Experts of a small language model: 52.5M parameters, 64 experts in each of 20 layers.
Below are experts of layer 11 (counted from 0) of a mixture-of-experts language model. Rows are named router (the router's row for the expert), down (a neuron's output weights, with its number) and show model dimensions 0-191. Each number is 128 + 24 x the weight over its row's rms, rounded and kept within 0 to 255. Numbers have three digits each.
Before each expert's rows: "comes before" lists some tokens at least twice as common just after its tokens as in all text. This comes from a sample of Wikipedia text that the model never trained on. Tokens count by the router's weight.

# expert 62
comes before: " |", " | ", " |  |", " | S", " |  | ", " | L"
router:152174109147135147120111147145121160141115106102103158114176086096162145162140159100143123099152123154132165098129133119132135109120105171099143126113119114131108133161146143110137125157133128111146129142127141123119107122096131111145080171115121118101129153157127148140160118175164130117119137156125143074149142135162103154124112090112118130126153136197094112101178150123136173141179135157158143116097114155101122120107143123120142135130111113181137126114180163121175170137176113096155131173117093097134131159115120172081154115133161129139124138075118105120116117134141169113
down0:120143151100158151125127139162129156091097137109130126128122127127122109132097176096126131126094110136149088182147154127107130137129127070102080166128104160103129126100140184112124088109143110164120115123143096142129095126107115142190151141133153131121124158181131096177145123165140098125130102194124119131109118160109146079132153124122106139117118108133152107133106125143154113122116169137172129117101140111123131137116092098155129121181128174145143196144103125115104125125134172122113093100132127148108154122113122082131124136145111127109081165147144156123080134116118113091
down1:119177138153159194121120134138136133126137097108100171101150113130134141107150114133127113141128109106120140145128147129117097125093125123141114143134136141141110112107132108090136133102105118147126130087112125130132135126134119152104101155125087125179113085138084165121160065112133127155113150099124164129168153108187130155113136135139125138109122138126138137108125128152121132134094115181091109182097141137108091164113151155141136100136141101135124109088183133088125088117129078132156167131153108142147118134126105096082146144137167089118117079086094160175141100146121183131
down2:090115162122116098147143113139110107126144105085153094081148121120083115073111137145125128138161116108134073129087140139121135141113155131102125147121122131146147108084130151119144151105102107092111138139072123102133097128130182170154179106126140099152131141072115084123124133140102152151099140127136144150135108133098130065163124131139157112151135084123172192109175149128134152095121102147138141080150122128120147140126133164148148119161155125110147076146142116171123142141126151125166120082121127107092166121114181145142095134122133100133113132134132111115135155142137111122
down3:148082112129147073151146149155108115120112123123131095092118087133120119172115145138122147121128069105129068146115114150159112111107146167142120114112131157132086159149090145099129133140121170156152088137101149129091103166118145127103158127137134106126121157131103110105118091141140136133144123148156129117107106132118183095148087114163123136116105132123132157107094129120177123150111123111155128128098199109094082130105110151143120153123148092167130150162134147087143090134119107129084148100146065139126145141133156122095154115148110138140156098121133140121120080115175135108

# expert 49
comes before: "2", "1", "3", "12", "10", "11"
router:122147160128078120135117128132092119153143147107093101108092161177104161162136094120154110125138084152092116113127168076147116087138108142096139134115132106158174141100121117167146173120156142139157160085096121070157145122136156130124133108084159126116143112125133178132136145137150135128154124173179123146114128141101126129109114126119099129093107118142111121100128116124167113122137139189075137143119106126095124132145127153111137115115160127081148081181156128153143124102145144115129109105106099167132139154152143113144085095096140150168112103117155110139109103146118133137
down1:116092134148082130140122121138137092138094106213129115120148100131155151172154098100120164177141128151109105169134109095120111120120138168106125119147131136132147130158130108135181136121150102154135147136134113134145113155139141111140136113124111135126116117148130151097132133124153125164100160095122127146157161121160129170166128114139127125124133126123172159135122117130130138073118105123135151118126198129082169138104130140092164149126143126129116184089130113089080142096114117115146146154180096104119155113147126145169135134160128119102129117156109121052115132114171108087
down2:147085086113174161152126080114131145127085155110117161122191115121151103117103188044098162097144146108148109123125096117148137147163126119152120140145121118131161130094156172124095090143134134128139122117179160168119129129137085141121109113144178067141120112115120154138120108113122143090139125145128158149106151121112098095136171096123106124191094124124145143140104137153092126113089117134124133110134067120096111145119122082139124113181126143124124132137139108124165109133105137118104139133120140142141129121127140107132117164166154128135104142126141161130130134104118124091
down3:125131098131121095130190115157126127150145157071106136145153131158135130154168175156164162111151126136068154105097134128160125115121130111115112160191099146118131100126125119115116139112103150160132155116156119118122111151137134158146168137176135125166143145154142139139148131143124158120118111102132136147123099133118151122114114141122090152086141110095144150135104120089144067146124155135119120109136092123132169135092128139091167110138129123155099096147101131076182123145133140104103127086174123162086115168102098103134167154126151097142172141156133130152124114122141158154
down4:118122132161135132130124158137114137109113145122108102146137118166116133128117140153139086109156115143140091100103123133135153147162160112142114120138183124205139175121116159122131116127112141125095129158148137074154107121139131110173126085066103142128153080111104171112094127120132163089124109127124103127110135114131150128114141139122127120133090139150096124067127140080127121099124135085114088119159158144128080155158130145181138121110177169102099146126146103177132123118098117104115099141154097107138120084161109154127167124095132114136117098110137138119132137125074124084

# expert 63
comes before: "\n", "\n\n", " ISBN ", " list", " Un", " February "
router:145084156150127136138118131127111097098126071110167130157086160135118175113106127149149139169091162138116161113125131107149130110140157117098076117151106101150142132129118118143138095117104115132141118133128100126166136106110156157134134130129103112142185156157147076069140141088115136167128125133165140145109147134102158087130123109167117181107119099074117128126131113134086131095098095108149085111097142150175131138115108118141120078124142146124135115132087140120120139102164137171119124108104135146114164162116134166164110128120165173087159120136098145108110142117119107119
down1:151170145098126139132127121109115131132130121175136140132146134128166141098131084118103146076102125153129093120117125135094153115124091136148155120092126102131133119106139119134118139146090142161079139103129085109131093147122108108136129141103111140133086157160152129117109128143128122108088151099173131169140073102157108118134129156134139123127127140153131136158146141116101111128115162119092133131137095166141140145176143175133136141143039143144107165123090156112081074090109135132151128134146161123162122132144157133127108155073104142121085101167143150175164102110116091126
down2:177124185115126122076092113132133142149143115122144095124113142134108133136193137125111154124158141158125162132174166114127114115143142116171115146163137124158160061146134118164132138127123142132112129098112157133151115130140133130145139136116128131134151185151131106127116182129132127092084130135141122123125149115102119135129158080153097108141076119133096125153041108111117075111135129155130146110161075143109142085132091134111169138131135125112131134118148119168173107153125158134154133123081141159114148153134145121120123135147176154130189120097111130115159117134119136124
down3:086107178114132113087154111112133136145136191194141129108149114066115118136172146148124138117133109135168143142129110141132117116113160116088156135130128121114168123129095123155122121150112152165154127143112119109118138156161130140145115110189125102153115141181154103132146158112091113186166095148121115164097136151101096160125114116117119126149131125133167062113109109104102091104162111131118136134148130123126123082139105116109144102129161102144129134112138109149120125140188118132165182131170107131118119176127115140089137155116164119130157143114135091146122102148105130118
down4:204120091168163123100145130121165126125148156126138179153093086161152142140115115143149113142110172140140122107118136178146145106131130112126163149113132106112128095141157175106138117125173119118091161159153130118164127122118082150149135081140106142117142143131154085144142168136125112115152145083129116098092134141117193120084105141128109143105169133121119118146163113142099135120106080138117117131098166135175166180126100143121111089122136107134103164164113110150145122073122130157141162134140149128157105124149098142135139162144151158152155117110112124135131146120142120134

# expert 5
comes before: "\n", "\n\n", " The", " Q", " -", " Player |"
router:156106147096141140143115128114120155150106112109098158162105134098115098117159118112167099151164122140135121125138102131174117104128179114129122135105170128148129131138155143113184106121110130110133133154173144171132112131123094116099111159082156149135166170129136109126125151101146137128098153141109115114155120129113136159096163142121145170118133104098104138132143174103115125164144101135155158104124121134136163177140090151130169123156128141176144142134083174144104122133146096122103101121068115155150134099167153148112117069108183142138120173081126097107121141158134137147
down1:124158147148123096149137135110127190123130157155132150111109112128141155146123157141137122120144082132101123067114161083116101129147124145091130145122126135110124125135123127135144143147160108130090159107140142146079141140139114121102114094093156144143157144112138152116076125102126141124127079148130084087165144108153179109119129105155083127166169074130138183087160141097129093102159119125147132139097171152141112130134118171137109098141136120105084127110111125089118138110142133141124138113088133114096119128077157126134100116159082143144086154108105139171105166152135138116
down2:122126139136129113110107127166126148153121127109143150121139125160095129135088155127124115128130158103171120136173169130136146091128143158117139106123127101130137148159063150106156150103134167128122110142089176087090108144131162106144106182067150090168145180136133129136134138122120128115123132167080123107161147094143123166126169085130136114207133119152135137148127106165109115147103090167121110130116096145130125083145095098125109122162153124155151142178146122153129126134120127127150123164115166140113159088141132141169130123121138107139084107121128134119184120151133117128
down3:124120110154124111107158149127078113160142111133136103098114125088109112124172094105119113146108126120142157134114128123086115117150173139150128122142138084105112126144110133123097115151092136095139129140099107102109116146109145088119161166137166140155178139166099118153066130089149195193142163160125140089130103126144086110085133170137158163148107147113123129135135170099137135097101147114131108109147133114154133141094111129129120121126127085165148119128139139086147130135129120151178146123155141177128106120131126094157145152128143109106117112126079117119147133128063093144
down4:120129109131134164130115136119142092138155106130131135114168173126138113149167109078165118169146172123138106104152167163116169170108116142103066128136151109146124154135142124134124137145136146123107093121142108187123143079117128103088149084142117114108115148100181116119143123119118115089167120142108168079161121103175151189114138133136101123103090081146082128099073113118123155126129137116123109117146110108147096131143111116149135143153134136126115106115145158147158137125110124152124105090140118120126149108115100156118104130116169128106143125118149111081085103089129079133

# expert 48
comes before: "\n\n", " The", " He", " In ", " In", " It"
router:108098113126097111148172158129122125157134147145155148111143175141128085122171112121155142160101102120136138146084142105141120103148133110132146134155098162137129169128150118113109096135075139111133141122134117098141089126121106118124144123122167127097157116115145116148147151152088168135158141119098113162155093096114168141164105116122119136103157141131110129145176168105132124144140111095108107138133106105154108110126154118080150123137105135097089114149099157097103163149168157137087106103147088169131152132105096142071105156137158130166099126066103126174139095135108152144
down0:176109137136147113149145173096115121140206168129128136161113144093132104117134143139166111146113107105160122147125156160101136153107129144140094114156139096118137162140138111117146132145118122103137110107137132120147110099150160146070117104117150113097110151145129090118091130092093106116101120124130114150114105087134146068149150151121135116105166109135118130165080121094119130130128145197084075158138112114153111121157118105103095093120162133102169141131109147122066115126125159118105089093117127121110134111174119096109109097126136106142152089090109159117138129147115116134
down1:161121140167110123185107113124111124117143134116119079130089161109103110117140106099081118140158148159090147183146099161176113130106163110145124115125121125149116113137118156151147089131114104140156139133131112107145137100107172139137132119121152114154162153116112103139114169131129178171140131121166126142123118157175095129106135104171160152128116147126129133133130166132134148118155116125103114134110098093115125173116131138119126125086172103170127130171115147116162108117154182148130101126096124190126146080153109128108051120088165143121121128155137139124105135105123118166
down2:137125139114084084129135121119102132119149082102106128098102112094147129147133105166108098136130134109158126135101162112152118146167101149138149127149111150128110132112120163125126103145135122117127138115144139138110178158115099098134102138124123115189117142099089134132150148169117141133108156102130135124123142075155104139146219166127098104120146073171126123108149134148135123102150103143143098135150104142113085175114120102114112116201110141147147111116126131179129052124125166127149133098173117135129129137139124138128106094134126126176168111121117111143151141108093149155
down3:144108104124121108138135116096139100181098137138122151122130153148153113121118095150140124141151121110122159139094119134105139126140134114119125101169148153155158133117113130159110095124080105149076162113079112140141093137133123139123113125160135125165131145116124130110146118135151116137119146133132119137119122113095138152074103121175147116138107095129114154139084162070118120141156096115099129129086151109160112118154122132125139136142085123056121135134168123116115115112138118117140167110097154143128135057160124182148054167113124150158103092109075093103090087123160139132

# expert 21
comes before: ".", ",", " and", "'s", ", and", " to"
router:137120139130149155140120110106160165152154147131080044146114142110117114151105114122087155132136161110133126205160134117131137111104138135109146124175108138165179108118119103131130146105140127096147096109104162139140086125121112099107141102158118118109110108113098118115121121104138162112099088120150125131118092113122125080112062095109151111110143086130093110151136127091122091162120127148154108118133114148137157097146149138139082149133172091082094114142131124112129098120115129110113134125128122127159085098148139148151157114131119148109133127108105135093102110108069150081
down0:119109133128109115140143067131135171125116126150132106112138118161105157126093126136130108138139180128142159131120124135210138117120108155132144082145125123186122132138109120133176168145074131104159124147156076135159129144135145111104151112154107142154174135099181137152153117109126145105115102159138128114147120146093130101117114142098110123126173109131132092132123137130103124135105123134123144141124071130155120111089154116153102098141164150078167097105152145161153138152112058133147124136118140127134115153126116132094138101098133175155096142129118103086096133158174113132
down1:128117114124103126145144097133126107117174149113169147113160169094153130160120113125104137124137155175122139093132131122100100129155151121138203119154133141160089130108106065114126104150120133089140118137131092095137144127102144154129121102128165085101105141157119122133142138130129093110124103128097161143145132118102120151153186135108125136117120160141123144124143114109144177141121102164124131129108216125134144095120121137064164102138109134137126136163117128114137141160113116129096151134114117126043145106148135152138143134119099150155205124085146114144126128105118121140
down2:131113144168123082115166172071123139117131127125148148064149133157107123136102126157165110177133126119197116136162127120152114113065130118163089124145100137116103107124122150123132101150112103123136117111097089083168121119131113143114115147108107086145084132121120113118142108118164164119103131160110127139147125145135177124082159160132108119119102164126124153115142095117124147164157181154122110122113089109154142074153120122112156122129159151134127137113134119118136109133125076129085171123114121160094088126178105161120112138107101095112140125100127129104138132148153139113
down3:196177105139122091150165148135148121092117074140143189120120111159121148151165143118158153147119141155143148144124117081158122062126158121159110087140132184121128102158088134129106123145180121126122118118149110138111118116119115138119130073139163108165112137149141109125081087136118159125114091108142111130119057118116122103137123138113150114134152167157143157105173133099138117118133145120147146102121127103143118124112123117086144131160162112114101124104119123125131151102106116121182107134133119128164126107058137157101136138117132126133099154130110137145109162118084117128

# expert 25
comes before: "-", "- ", "- M", "- C", "- S", "- B"
router:120147128144143124071094119153107126118154110132141093093109118145127142135133119081149143170116157098127111117158098120121102153135089148099109161171152117131092121105122158167117147168093130175132119128153117128125115092109126117128163099125122117120164131108170081111165128114094144156140159140147097084094108096097144116171149139097104156171136141097167093094133089098152124135137111089107158139133159068113155158109119139150113147154094161113114161154120129117113129129095149136120150170081139101127123142137160101132110107144108157122164111114151161128093135147134159112
down0:121102145093111126116126112127115099107135166110167119153177125150150128142124137156136109130146132152183123091145131110130136122128117132109130128181129110153150148081118120108194184139123046150129160171083128153159119114168092127112139122119157117140149134152102113075148109141133097113070097142122155116173116120134143112108172132109132118111145143156121126120159099142125125112112123113138107146119058128138079124109110165122099096176123133124125126092169132097147114148108146093089142116137124096160108126145124124167163137117110106127099131159124099135132131100119095112
down1:100133146159099110149176135107141111123095126121111141131082149128130108152113119123135115143174165127145121097101134110127143144089176107130117146134114106110157145103143142155126142123140146139124147112109140121132133124131115132114147107213112133145106132111076120097114095137097136139128143119134090155131162082123150098159124156113127113141137193136149101155198115113136158127088079126146137161099113114112101168086102142085151137138121128167095080139114166124106144149097135152121152156120140080079163130102143116160141131146164097156138135133082095134144149091122117119
down2:166122117089153157126094148104215166154120138104129130115134133133170122112114092154173136123144140197084132104115101121182116090141146151156116126123117107163145113120093136131137136118126129108112134089106156098131164124115116134131162139110101178111169136148185113153142118179135104139107129141089103102097176136116116138111126095139134113151151136131099140131152112082144125086109152138109096102126142111125088132106132164110164115154129115103149104085135112132155123099134108092065153169125147155125115137126149108117122122148149139114090128112109117125156119100117127121
down3:119108124114144162120139110123126152156136083130172142146078137144073126143089066140123108161153185118169116154137113137160139120150121137110098145222135143132152141122113142123141149153097119126081138095131160132139138129132116155139118116078141111115149119080120136129128135182124164134086088140102091121182118098134117109157143095140112137115118100096117137131099131122122111121131152111087118129142101111143137098128120120124121148114100177166141148096142093144120153176112128121178090116122136129157114150151117110071124112077131121093124121131115138114156141147104117132

# expert 41
comes before: ".", " of", " and", " to", " of the", ","
router:141116180166082116124167110112166116124139105122138088113140100131118122184174120130062174166137142128129145157111103131141159117112125145149085142150106121139142149088124055125088112142134112161146136132147115126114114151168118116121107145133124086130102108133113121158119135116125128102110106094150123115160121094174146082138111126080139141138114137122151110156133117109150088126157083185136102167117106109155075090145154120142104149135156133105109090119138138160174110139094149134121126117160119127127067159131100168127146124156111123128128149111150109152114112135133136140
down0:133083112175121142113137137160158139097126109122117126142134143134144151118116132140064101137128097141142150104131113090129156112151117126110117182114174110135107111123129087174115087135092121125132123138112107087157111094151093131144076130151148152128091126159147125140145197136146116088154128131106104135140110185144146121106157109113127151175132133151104186126102100157145131109149144132126112142084106145137081121107134139136164112118132108102122143181131108097137079143133135130110158129100132117081150052116151149171123104122125114127169113130130125109132097132121157155
down1:137117131102087159098135129161132110140083104105101135132167150136124152147132140178097130141121109147100140114152080136133101128080147132112164129122139158137161153124086123136150135178130083124177097079090134133131158121130125163106137032142131151158161108101148140134135097148121121116121112096111127120144171140158143164085104114116096121106143074129095123148122186109106110127077122139178121106122156163150151145137136131141141128138125120138137123125087113118169114119141150088139109143112131142127152153075138161144126126146135135130131096135179135136120145144166134135
down2:145144116162129110144141069125145147136101154085129108133107151118168120113167159161143172164139195155131134127169109093121115143093110152123108090114130129126101130143121120132097181133153145162154120133160081147099145146121112142092165117133113120134149107180160151136123148128145119114118132120149134121135091131104144125124126140126125112116085113135160120147111114109124133139191136118136155090084116136108151165130113103141110144150162109117116155115197135118135109156125117136097168161111140157141121148114142134112172145152098160114101084103127143139115207144160120172
down3:134101149132091137137118117112115158108092113104103117137074132096157153126116130102177148127131161136146122116143087112140159069102154158135135118090093135130113181094080103105123133138181118105136136161140132134184116143099127163112121106121139115152123133131093142146104149125146123120137114131129153116148135102154116149131123104148123154150121129090142133146107180099099147185118124132164141137104114106148121144105130194155101161136151122113155147113155100159138125125153108151154164127146114123176145161070087089165131116123174146135151156158128132136096106108105135172

# expert 19
comes before: "\n", ":", ": ", "\n\n", " =", " "
router:135088098149151150088151118152146176156136129173089097140078100108158143128142096174158122138156146147180170113129108180117107107077140122131116120098140140104152112108130150148154139134133141124161125098140101137131119140128159122099128155099108132121129116151135160140104179094132167100075108148097146115105068123114156124116109124130111139082135090141114122123139092126121105117102089109112104149100101084098142116141126117160109121126128121108119134138113137112129114114100131068167137119127131138116133193093131153129159138155107102164146121066119100134090125134129128112
down0:133147127130139152173174143178164113138163124144147132126132140134110096121077166151130098118130112104103055121112067089085116115162075159133126086130107136128116133109146108123133130136106107086142143107118157136132180142137137118150142123118183094124110150157113131159131181105151139157143098132104134090133115110164123161147109119067112140097143137119124133159134129120155159161108132130109151111130106171139131138134141153117139141137148145124133137152140129087125084114070137161154066131146109135128113140118115098151108103117124117154109131091108095124116163133117078146
down1:125114133135096137148149104188108135131114123147118145087120140130186143121129118118153135147147093132100147110128174084140142118122157090110132141158169172141107124146110116108114130161110150110127149167147131130117108118140147111147151151132136124151100130129141135095150124136121122171146126134133149116076122152132116121145127136096120098139086114154100130165120121116119171104162142111139114121111148131077127134111104097125167120140124144137134107152113152129144159091145141146072114098141140151151195178148066065143102137068149120128128108150176116138163078105182108109
down2:140132153123127092125131106119131141167108120177145147106139147142130107130121107068101105162142118111053131135117164087161110070187103144130132132122154152124122136106134149134105094121091107096160127145119128109156111077149157175111131111135126107176141097132087101164164106118146154134129133127126117158117146139147140136132125144096121149116117129118133120155125118155109158105155149178173170132136095118147149092165174159147122113165145081167152128132131157137125103151166107094118144130134089090118132131158121092127100126135095112161095169141161144147110117134118128129
down3:110122085156131132115140146112132111124145108136086113115110148172129090101132096164118175148106140080126115130122110120148136155143194116155095163106132127108133123169162101095092109116120124130136109094174153133123141131122071087133118153138172156126136140159087139111160131114087115114108095118133119126119158097113133106103137140103138100121141085135103077115147114141132134100149169150128089123101095114149165145126172133148143110144152087154071078113123127142158116141166111112116136078106135128092107114118128086148153121151135121121094130145168117126157130104135103177

# expert 45
comes before: "| ", "|", "The", "=", "==", "==="
router:111113106121132144109126162140119089148110129088139106150088132118158077156152142107154121126148138110092151127096119114129149123150097148106116122152143114114134117125142073109116116094128132097105158152110109158108138136171133083160109116105147083120155144137111176175125108148155129128129168100154148133132148144150150125166091119142143141132082080152151088140143150106168125150119110172125154127134114151176141133144097133122149130117121088112109129136152191175096154117173122149182122114115121149123170128102138138089119165132125150180130100070117120101141146148133123160
down1:144056152141172115077133154118121141123138139108133125113145083168081134139136143141179139164116148181095084135109131123124152124118148123167133125130160120114132143165134124140174130178128122122136117083131113115156128121120152084101172087141110154129126121064139139127143107131129091146098091156122138124117128121156127120143139147115176124140101168136087122131152149152112081111145127101161118124117060119123127113147124127183112127126092155125130137144096117096113133154102131164119154147094163092106097103162124111161130122109095114119146161123111127082145135098112111133
down2:125145114148145110137105132130119139143149150098156130127139133092081086147117155132097130086068131119140207148159092174107133144075115193145086134139165166123105127172126108120172110123127142139158130134136148140155137139122148095120142133114143187153156108088131132106115126118135111169114104131120140144130117164139114170156160149098135130139095104123108150116098119133109121126114148125150146097120182109170128135146115099164117118091119138121154142105120133138120160175108089141102134115086151113137128092081116154106105114126111155129108083127137129107108120081140091120
down3:152194095179154113118149124159127155099131091151150165122152143086133119160079152189066119116096156159123125126154085145159141135154128142113113142122119135075090120110141166140150137134103083083173139119114118095150134158123153110121169137149166136120149150122139126144132089095096141152180137115142131111119119154132115130126160087166161119135165122143150128137143123131111145135109095148143112126110103132109136089163138122093094144143151119151161121129074094129140099123118158103133135143143133120115105139088141146146134121139127120095105129099101077146119173128131110134
down4:132102091111151117116090137158150101140144138096160166111099124122096157108147108143097084154165112137116096144168120150099130102225140153128137130124154122104111120106131140123111103117117130106125154153097133162132157159114135127158102138169134093139113104114101106113125127130145129137128113139120103122125129164121123114108115121062135138081134145124125114114133127164141169139157123140147128116093098120145152175097093128138080160165143163105076134132122152130106127141122130114153128142164199113141148107181080100109168130119094130160135135114131099129097142135125183134

# expert 40
comes before: "1", "2", "8", "7", "6", "86"
router:117079121144079131146127110161118125154124108109143083141099155133116148098094115176147122117124126141137149167171137140134125104136131133111101111100105143153180164072178124109117120126088106133150139122165109109168122133176136145143164157154108115126145110129134169132123148106130116129135144134123134124180100101146123117133079131133104149155140137150133119125176128111151109121165100161114083154156118113179110117130112112104104164111111086096122167107160130085085126102140112153147110065175119141116107120102133086150106124122130140165132096147135142151102115152170141136
down1:116143115124118127112147120087142134123153119195111126128150131132134164142113134093111121117156095116124083128142136114110151143124190077158111110125145154166160172110125124119127130100118171156127143161173117127123129124123098104107104080123109101102101123144116130142153108096107096098142173125068133157148076162143146123147114135131139122152135112120101109127153120126129114120114095160119121141110039165135115120152124146119133149117121113118144058158116169115174100125113130122132147106140118139098129117132126084119160154139131133163155131155127138148136107130081075071
down2:149133171076122088131130092139136122129174130123111124127166152168152133153160104113137097134151116094123134094099100155144149124159116156100156145137120144123113124108141099146104094135124140140114194151109118113134114135150112136135136135093074113166124131122144116119092106142101118174160161115133132103148125125126122141111093172110176150064147086120147147124138143117122107122115100107128168152123171175107127124137147101108107139129139118148076125146148123129119108143092123141115109076116161143162112168118143165167097083146124173133168156095117108114138181129096144134
down3:114118115120138177089114099139106083090112091119146174148122122104089118151150114134147107186120137137127144146133174150097153112113124135139143129135154142110076158105101135125145145140139100170157149116117112129116142128117157154113144159137156146157098156177092141120132115166130114123121150141099071097066093119115089163165121093080121172116098131099130122148147079140061110154120165087122100124122069129127120098151141110146156118134102101141136117111137154152130160126120132124131144126155131123130133133126126155137148108125090170112107119088139133162135168122131136111
down4:133128100125156151132146146101160129106122122118127158142138134154107116130138100147121154097151122114136111096066135139155163145109109162109181127153132124155162131206127117154147135132130163144157103106118140174100126125145095116128109125129123141132139115145123094162134138128153120141103146109065135130105099124111114136160167081099148128129185140122121130138115107106125111152123115127119078158143202153151121138122119139156106138188098156133084127152141195150108112141120148122144073151123137105110135163163133102170144154126136118143105138130115116101178103145082114150

# expert 35
comes before: "–", ")", ", ", " |", "\n", "; "
router:145118126145154113171120119116100165129116103167164134116121130180139152143168102135104156145110155112102150119088104110116129101174104170119124107106078131103108137123109137119161141128146128175154103130109116163109100129147177153148152092166128124118115083128139123131085154098132149127144105130096114093132106123107107102128096129112166155126168121081101083153148135121125139113141087111116143133108120085152119077119131099106139118164127141106104116117142119111104163099111159141151142082097162139112071159163137162147129154127090157158116118092115165160133089118120123117
down0:143131114101108149154156141157133132144068133143177108136115151173084134127123088135148122082119096115102142090147101135111123140125104153133143144112105151123131133105147140111101089132101143123132137120120112156157132086060122114142100127120135114118134131098133143150163130147081104068099102135108111102118111148174143122139163125084109151148137148123087159091110139144139176130113121124108138173088097123165197150128114175157143144104111116141140137130146124167114128107143098104119136121125166161156102084119102138130119162125100109114134129111087136182111123108137157091
down1:135117144136113132152124146152138138104155129091089118125176154085085134118097117130093155117185117159170098160127106112119168137130153136112115173118097130162178069112120086142128102162124114130133158142133122116155123141146139145170104172160108124127111136126113143112121139130109157114098177162140094127121163138128120105164117103147140131163171120135097077152094139167091129128139145138169162126127094139132139175128109143128132162132132133087112149122147157136170119122134110126125106119165139115128095114125107124144108097097103158090074122111149078145084096142123105137
down2:165147152159092113112127113139138058134143119123182116142108099117101119114130172121163157144110120161169095122149146132145170115102102095111149117118127129166114156142163102135144127137117106102123101112144112131130136059134158096141152118123085183182140157166133140095144125118103165127139120157124156176124157107131112117128128091186094096112142119143153148133133120141107132123166123154143084088112135150136137085139164137138190141108147128137169139104144134106108120153134105125115153145147145134105142155113128152117078106103129151096142115118093143116109149143099161116
down3:155165139143103132090123143125125141135087154143141136158114079164114156129150096107139160115125168156112152122115131118130110131164123144106124127097126121081133131135132182163163113115137172152164069104075146122115159111131127124138150097134109103134134106122106124112069112168139160121131122127125124130146122122122131127114091144148137099145189171114098111114142152118129126187108112123135146114080173135149110159130114109129162108121144150179133133135151131094108174120110110104139108156133148114092134120219139162141172119137114120099134136120165126120145094152131087114

# expert 61
comes before: " by", " to", " in", " in ", " the", " in the"
router:143105158154119121156102133119139119141188149097107154090125166153094138135130152171090147157145109103145085112132108119122099113123145111130087134106089114139136123096108140134100127183106141162154116132158164117124157131112124123138121157110164076167164108125115111140143134144133127095136113131104124125134068147125080114136105123132164091106152155117077107079200164096113106101137099137121081163150125121163112112126143091153115116129158134072132134107130104104067125140138128136140151139125105103107143144083119132110155145134100119122150117079136128115130140105114129143
down0:144151140106103105157147095107115104125112149156163146140171112097140104148111148108148146093162118117131146102177128102106128138129131116114122105130142115132119121139112135134107115156174157105102137131104158133153094143167132146096134155119145135130120105161149131184172166130087146120152132114151133139157153146157155096135118136126141135113140151138111118145102092130148137159166099154161172116063119105078124156158159182111093144127097142153095097190104164129112130138105095114111136116119132127118149121188137092137146115063134120149146165144125120103139180127120142089
down1:111103070100137142107101147128111146156123144132112091108096133102149134161115128139132140108142154122098093148125086162157124135120137121149098128127098149146108128138128148112142169155134120152174128155128114110144128146073122121100123145141116106112140123104168163126108110114154081101157060117091112143110138129117120111136097121163138142119171086110109093136147114141139152114144150127104170119163117122140119115105122120108082094110174136142150157092128113108113070153138107107129173187113103083142130089140101138144173143130149127137097133071097106146139169143124153175
down2:128136104126167189130121102167163121136148138114120143167132116155125143117129136145148143119120128139080118109149125172102163155095146116158144140075109167156120123139142119159084113133130125148153096101075080133096158105124123148089099125136121088142166102172161131144158120168126128161115136120100136091113186106131132135118149115130157112086144145109114127103167124127140111097123139155157079107124219121135115129146124104121192128108145092111106125138135128087127110096125153144148141108150084145109142161100104127133159155152118109115131115132154115094114134135124137126
down3:153127050135073080125105118104136106116118091127122169121114142123141125120141120145116087124142136102116128100134124126152170120115115115116131163131121133129193161133125145184087100150072145141135138137126103122114152134089103174133164163094149161117160156150181125115121104120179063151098137102130146140094099139118128116117115131114140191153164144077114127109114157126159128132124102144108152143174137115134117108144102134111127152123127103141122131148129149120153119136132109111133147092145113103097151155096114125115098118119131093161119116134095202116132125131109137118

# expert 60
comes before: " | ", ".", ",", "–", "%", "; "
router:125148131128123137146102082110118177137135097084098147173125110129148114128169124113130116126095135060132094127090122101147137113165130146113139104132110126160161123127122110134162174129127133176149099166118175146116090135129157129125127115088147146121106123115107189138134125100097090122087140078100111104141075125151134085133144156145162118119114126109126139190150164094160143158110142177160140108128087134116118121114113125110115177107138155127137091152144123162138117141100124152140098157103103126117074141124107141125100119124119139174121095138129149150160156145121146149
down1:150168102161137103155136084138152125143135168098142141115144133095139082153132152123129093160110169166105158128114160104138122098130119141158122137095167143147134132112128110135112143112099051131146129134169140131112145114080147152187145131116125122161164142123142106103163161098159107118177152132138082121131118149130097133065106117119167136111144087130132145130144109130108096204126127131147140091165160140114138132140144146106126156143125084107119136141160121130157148112131116125165151128099146155108155142096127092153149150082179143156151132143162131125135132149144127140
down2:167120120153126144117147113108178132112156127150123107092160089133119144183139126114145119134202158137104139132146106124087089105132085169121159183111166118112143090131121172111126072202142128097140135129126112149145157153112129122124142146161120150125129139184100128113099148107148124146105151177161103117169099110108143124158134104155127091141125142096121115099098124113097134109135129121138128126119148134163136122163097112153098082097131120149120152130141132125158104095133101097105147176135117118125123134161110169142099141120139133141192147126148101107120117138102130105
down3:139132140114107108137124141146133135158165138125132114131102103103125122112140124116160076074163198139128163098114105102180176136134103142140119112093126110152167125113140163127111131101119124146130139082134124132129122140148143083134140133135136155111082133127094109148129119130083115148146161092168096134089115132089116140118139133120110117095120143084122115118093139132101103108106158163121116096080091113124117114134101163160130106152144113133110138110120127083149131162137114100120169106086133087084163126117138139117073112097140108110087081125107173124171118099106175110
down4:113146140084121149153110144130154146176130114131123122158119125146147143125160135116127079137130119106088090122112144109144125119136119136126116127140104115146109118094116096139132158100132123145124113113122138124139078138171150098116106071063114069125131111121124143146166109107131090130134124119144140161146086139164123143131155122111100099159126107124162141116136135154118151103107108119132150133134214126129136141090127153125163146139130144158138074080129072145152110123060145163086147143096159136114098116139149174138127174135159142123134123184117137100148120122080162135